config.yaml
n_layer: 18
d_expert: 32
norm_eps: 1e-06
optimizer: "muon_variant"
lr: 0.00912
seq_len: 1024
Below are experts of layer 11 (counted from 0) of a mixture-of-experts language model. Rows are named router (the router's row for the expert), gate (a neuron's input weights, with its number), up (a neuron's input weights, with its number) and show model dimensions 96-127. Each number is 128 + 24 x the weight over its row's rms, rounded and kept within 0 to 255. Numbers have three digits each.
After each expert's rows: "gets" lists some tokens that make up at least twice as much of what it gets as of all text. This comes from a sample of Wikipedia text that the model never trained on. Tokens count by the router's weight.

# expert 44
router:132137125126124129132093129152128067108089121137103112183106115108154136137129126142127135081158
gate0:125122157185103100115106100132108133140147109141141162122124124143122144119130123087118153109135
up0:120116111113096135145098146153135130124132085119199129137129147105107149147149101123133120123160
gate1:114132131132110127132089114159172110151131147117086166150118128162109122146158124130102099121103
up1:116099147150135087126133133137190113137100157110114128115114164146112116162115136134114115108119
gets: ",", " and", ")", "),", ";", "\","

# expert 43
router:117123136115142143108134129156125097118123143108082119072134143120176134119101127127145124104142
gate0:130128105177153136093056182094113153143119069145122100119164144098130133156121141140120122116127
up0:135132095179159124068072166092108140108130074117130131128158146112118149137110154145136138121134
gate1:108114149148131139109095155115143104118156116121103080159141150118154119113111195139135140112138
up1:141158102097094121145179101129090141122142121140158172109094098135087131151105061103116136143148
gets: "th", "3", "2", "4", "6", "5"

# expert 63
router:174106154122108156120133132124110170155179125142093164130120172098111115132121136162166157110116
gate0:132117126147179125115085105112149170145146108136128132145115143104114129131139168124094099157113
up0:170115102140105117093143108141134143125139111148126136158128130118128168123105134129095056113128
gate1:160130176138107135134156155140103141115124100137131132122123080092139105132128130149117138125119
up1:103118139136162132117094103143133130182127169126126173122130162162114156152113150085133115140117
gets: " of", "us", "ia", "a", "ies", ":"

# expert 72
router:113190137150124112099090108131125149121134098154130148125134094102153094143146146114115127096139
gate0:103124142170164118146107125177127126107163163110138127124149100117156118129105195124160113098127
up0:104119119128105128121103126104137133121111110143128155123142116127117156112100068110103153117100
gate1:132051138112075103154131155161146149167131127124148107157118177133122124124124107133112115107136
up1:105093140122099081166133128149131147152095129139149117115099105144126145111131107100105121130112
gets: " to", " was", " in", " as", ",", " is"

# expert 55
router:072141116122131106147186143119137153112128127147091164165103128135141140117133125132130128095141
gate0:102150124144118120126145100167156145138128089125117116123102130074154097162123155214109145122114
up0:142138156108150108143091147101138087177132133118102143149094138182162108093094122114146157106120
gate1:117127095160129115107136101122110106124144148133085143172140161103094121146109134177108108124094
up1:124171100099126132144112106155124143098146102089108129109101148107169118118145083149138125080132
gets: " B", "b", " b", "B", " the", "ill"

# expert 121
router:159120152125125115126145190105143102141098087084104137193102165139154145144162137137116124104131
gate0:151167123116169129104102168126126101131117106117120133134136148135146121068148096153142174130110
up0:137123113149116099117114117109133086092122102138114153145154134081093126153116123101124107176154
gate1:146099115153103134107087161094142135114119092083126105153150086108132098080131110092145136103116
up1:141147164135091143157160131159106143116121102143136116140131121111127098162131131146116124096144
gets: "s", ",", "ers", "ies", "ics", "ts"

# expert 79
router:152126095115132091099159148118109091175136152100102141105108161130117131107136093111132123157138
gate0:116165082121141138119155168128124083146121119112126148130127126037155103126120117170089135088142
up0:156109144122123144129132143138157133123131127135132107099123142198102110159132135085146106158151
gate1:125147179151105145143102124141124102129145118071115106096102128106158127131125045103124155142093
up1:110157113123190075138137120118119135122097143164174106120157127169068134093118203115126135107176
gets: " S", "as", "ar", "ab", "ac", "ph"

# expert 68
router:107110146116102135128110132168091108172108117183139151101125172096150145123158108174135143118161
gate0:135117139138083141127125147129089093101157097116139131164105129091149186129152100144071129118123
up0:135070149117100116147135161109151116139118110146128132113082113108100154121097098104135121146110
gate1:136168154140083102082130140113112127113137109171114125130137162105099088118143103130133136130139
up1:135119169114146137134118142128171110114078123127131118107138050148158141135118181107143082089142
gets: " M", "an", "-", " G", "o", " m"

# expert 98
router:106158166133134113126086162140113084114066149151127135170120099092143109149158137101102124110155
gate0:143145125097191084096119116125144127137120126125154150151093158168125102136111162157104149109162
up0:106111116136138155149164130169149111141129121135118130116165098107116157138115070101203090150130
gate1:111137149140152104140119128169152068099102162131103074149103129118156134164119131139156105162117
up1:102129163190128121125157158168142129133112139157101133125164095136131130143110192135098134142142
gets: " and", ",", " or", " to", " but", " &"

# expert 64
router:131089126115108167101098176122141099113146166125161139144143106133158137137134110138114116107136
gate0:180145122130144136162136098097143137147111103106118135093179164136163101087157181099128135134135
up0:144126123115108133167119130085130104147109097092079136101149114128127110155114160112128132163106
gate1:089164134170183133102085139147094077139147122114162125099141106188098140159125138178072125140116
up1:153144043106105141170141113152127149137103098136133071150120116077196116108112155126148111146104
gets: " b", " B", " Al", " J", " G", "oy"

# expert 67
router:150100082134106140108110122131060118136126121103118140161097160094115143134139090140114096118118
gate0:157103125115128158144126156098121127105105129133103129131155145131136127162142108123117147126112
up0:124116103119134141135112139085133121109155098107138177134128123118135148136141122135117126112149
gate1:143120149178120141137094120109208127150148100092133120144131162102132157161128120134118107133144
up1:134134120126155145117110106119113133142132078107162086125117098146136154158149113095160139142118
gets: "s", "es", "ers", "ies", "ts", "ation"

# expert 110
router:145129121142111197140132112116094117154137131102147099104124172138110114136105079118142098094115
gate0:124119163128144093133151127189130183125134109092140151127140136096123165121079117098116116132128
up0:136087135172174110150152103083139077130143114110139139142132163119140123135105101138113145108150
gate1:141090184124134093133126098129112121100120114136132103079116129139165142153144109118167067108091
up1:139152143110130111147065128135078122099113086114123095118116135115126141115158136087095137129154
gets: "ation", "s", "ion", "er", ")", "age"

# expert 21
router:096120121136107100106122114109104097176112110128098110101101129132127145101087127139143135170185
gate0:145138079128122154075127113134123112101150089083132137102149125176184146111144139137120146129108
up0:162095135153115133113148094111110142151123144149142113156155123109144115159138093105132100176172
gate1:114123125116171148120157131116104141136114081169147129138141108112110097124131099122104102088160
up1:134119107096147118104174110125134157165116087126137169139127130114089126100150117140124129093166
gets: " p", " m", " c", " b", "os", "it"